From a checkpoint of a small mixture-of-experts model trained on Wikipedia: vocabulary 2048, 8 picks a token.
Below are experts of layer 5 (counted from 0) of a mixture-of-experts language model. Rows are named up (a neuron's input weights, with its number) and show model dimensions 0-255. Each number is 128 + 24 x the weight over its row's rms, rounded and kept within 0 to 255.
Before each expert's rows: "gets" lists some tokens that make up at least twice as much of what it gets as of all text; "mostly gets" lists some tokens that are sent to it at least half of the time. This comes from a sample of Wikipedia text that the model never trained on. Tokens count by the router's weight.

# expert 24
gets: " T", " B", " F", " G", " S", " M"
mostly gets: " Da", " Mar", " B", " Bur", " Ar", " T"
up0 [117 163 126  80 150 153 134 115  83 143 133 103  86 133 123  95 133 131 134 114 134 119 130 114 128 170 100 149 123 112 123 116 152 107 125 125  85 148  95  98 133 135 108 113 122 108 133 115 127  92  89 169 119 126 162 123  92 122 113 126 110 143 121 127 122 175 160 109 163 144 136 101 124 152 155 123 132 148 119 104  70 131 148 112  88  76 129 114 136  92 100 123  82 105 123 129 112 144 131 155 116 129 110 125  91 151  54 122 102 135 132 163 157  98  84 121 142 118 107 138 144 139 152 122 132 123 185 105 129 127 153 109 118 133  82 154 134  67  87 133  91  94 127  95 133 117 113  76 101  97 160 129 122 122  95 188 170 142 159 142  89  75 156  99 159 113 130 107 132  85 100 113 143 114  87 174 131  89 137 143 171 129 118 105 111 143 112 103 116 122 106 106  99  98 120 140 117 142 139 161 124 133 138 173 138 142 148 139 137 152 112 147 129 136  87 114  99 117 123 149 126 119 125 117 128 104 104 125 126 145 112 136 158 157 142 118 123  82  89 154 111 181 133 152 121 133 113 137 102 122  90 126 155 140 105 156]

# expert 166
gets: "/", "'", "–", "um", "-", " ="
mostly gets: " −", "_", "{", "±", " +", "^"
up0 [ 95 112 123 151 163 130 141 111  99  92 116 128 129 122 124 129 134 122 144 151 151 138 148 122 102 138  96 170 145 135 172 156 113 140 166 117 109 151 138 119 111  44 145 107 124 115 130 127 120 106  78  84 125 112 128 135  87 120  99 149 108  96 162 111 161 128 135 123  85 130 105 112 115 158  98 114 156 170  98 117 113  83 126 133 150 108 133 117 157 116 139 116  98 106 147 129 147 107 163 120 104 131 158 134 117 128 135 126 137 136 108 158 133 134 108 104 140 155 123 173 132 126 149 150 104 179 130  98 163 146  98 145 148 178 129 134 129 101 114 122 149 127  78  95 178 138 159  89 140 113 138 139  81 140 120 135 123 138 135 104 114 139 130 151 104 153 105 141 133 139 142  90 155 155 119 168 147 105 149  95 156 123  81 100 118 138 131 161 131 137 110  92 145 116 133 171  93 148 138 121 138 125 127 174 119  89 140 128 129 168 132 146 110 154 128 172 143 146 110 194  90 107  98 150 110  81 111 139 129 146 118 175 169 122 156 107 125  90 108 121 137 161 147 139 162  96 120  98 128 136  73 154 138  77 103 117]

# expert 236
gets: " the", " The", "The", " E", " C", " S"
mostly gets: " The", "The", " E", " Al"
up0 [115 142 165 117 157 126 165 104 163 119 202 110  80 117 146  98 166 139 129 116 122 137 135 133 142 147 116 162 117 135 136 150 128 137 112 134 121 116 128 117 126  91 113 114 129 130 138 110 113 117  87 104  93 126 121 100 152 148 112 105  81 111 182 143 134 129 123 102 158 117 126 177 141 127  93 118 128 168 112 127 129 164 136 152 143 103 140  91 130  94 139 109 111 133 152 135 105 160 174 162 104 131 111 117 138 183  72 151 105  90 180 115 152 147 108 141 148 111 117  95  93 173 155 152 124 124 136 132 139 159 150 103 156 115 144 157  68 110 124 168  96 138 129 137 152 143 129 129  97  91 117 120 110 154 153 132 119 145 213 101 147 131 137 145 126 129 141 131 132 117 112 132 146 161  67 154 121 114  97 147 148 162 128 150 135 121 134 112 120 122 102  89 111  96 115 138 148 131 142 135 150 123 177 128 130 172 153 130  98 179 108 145 125 133  97 160 146 132 146 142 137 106 127 116 132 149 133 140 117 132  63 134 179 149 173 125 104 117 106 110 138 137 143 132 106 134 115 120 122  99 106 112 141 172  76 132]

# expert 141
gets: " 0", "1", "2", "5", "%", "3"
mostly gets: "±", " 0", "ر"
up0 [129 166 143 125 123 141 155 155 145  90 169 130 157 176 145 102 148 126 163 156 123 114 138 177 123 133 154 145 148 120 147 140 127 120 150 111 110 145 127 138 129 119  78 112 141 141 148 107 123 124 120 104 101 134 123 124 127 120 134 145 104 128 156 123 148 122  81 122 124 127  71  73 127 139 129 124 141 144 150 135 102 118 185 122 119 139 135  92 123 155 170 142 115  90  86 135 133 158 136 161 134  99 143 122 120 162  93  89 148 147 135 152 139  84  68 138 149 133  88 143 124 106 166 150 119 156 107 112 114 124 157 127 184 115 138 128 122  85 128 155 145 119 131 118 155 157 134  76 103 114 113 162 115 127 124  85 137 142 136 144 130 132 145  92 129 145 161 124 152 126 114 132 109 141  82 149 119 117 113 148 182 176  86 104 100 116 113 118 125  92  77 124 102  96  95 111 105 152 104 136 137 129 118 112 153 136 124 111  73 111 144 175 127 120 111 171 161 143 131 138 122 138  86 142 134 123 122 124 121 134 114 120 166 155 180  99 129  96  96 163 154 144 137 118 113 127  89  89 193  94  88 165 124 122 155 143]

# expert 234
gets: " The", "The", "A", " A", " R", " 19"
mostly gets: "The", " R", "Á", " The", " Ar", " Sea"
up0 [113 147 138 160 124 147 116 148 128 113 151 135 133  94 139  73 161 144  79 129  81 152 139 125  75 149 113 147 105  89 156 161 169 139 169 120 111 121  99 133 116  90  75  97 114 111 189 142 112  71 118  81 134 117 122 148 117 118 154 108  95 116 148  96 161 120 121 104 146 118  96 117 123 185 151 161 144 158 119 135  95 135 138  89 150 105 157 101 143 137 141 104 107 125 133 141 104 124 144 125 125 149 170 128 106 163 129 112 135 137 106 128 160 118 117 130 146 117 153 144 116 132 152 117 131 122  77 161 126 139 126 117 119 138 129  98 112  41 104 134 131 122 127  98 109 142 151 104 121 138 154 140  72 131 109 150 127 152 131 112 155 140 145 123 127 200 110 142 135 129 169 156 130 167 118 160 118 112 132 104 161 129 144 120 159 101 160 116 104  57 106  97 124 145 127 126 105 138 145 109 139 114 106 152 142 119 134 112 112 140 106 179 125 114 110 177 131 105 111 158 122 123 120 153 126  86 104 129 127 114  83  79 152 116 146 134 147 116  93 103 132 111 138 131 120 100 105 129 142 136 111 147 124 179 129 151]

# expert 215
gets: "4", "1", "2", "5", "3", "00"
mostly gets: "–3", "–2", "–0", "–1", "000", "}"
up0 [ 76 141 121 114 154 112 180 136 158 135 131 120 173 139 117 146 144 151 148 114 137 122 158 132 128 118 128 184 114 144 135 120 140 117 139 129 153 139 137 110 107 134  97  95 107 107 125 138 151  59 110 120 130 119 134 121 152 154 104 109 121 131 160 101 169 139 122 108 106 115 131 133  97 159 109 118 136 137  90 116  90 104 148 133 186 113 152 103 146 108 129 111  95 106  95 134 117 114 141 175 119 131 119  89 118 145 104 137 119 142 125 141 124  70 122 151 110 150 110 139 100 109 142  99 103 152 105 115 139 180 132 125 183 148 127 124 115  81 129 177 175 125 117 117 165 112 140  97 128  83 126 151  92 123  97 145 134 128 168 162 172 121 122 135 109 152 115  99 102 118 121 124 124 189 160 150 157  78 129 136 144 149 135 146 123 150 131 131 120 136 116  93  91 118 122 148  99 166 139 119 141 121 154 164 153 140 129 128 116 128 121 148 116 121  77 176 169 160  85 126 101 133 125 168 133  78 129 146 128 133  91 149 171 140 115 106 157 117 129 156 125 146 122 133 130  88  92 128 168 111  76 189 159 112 140 135]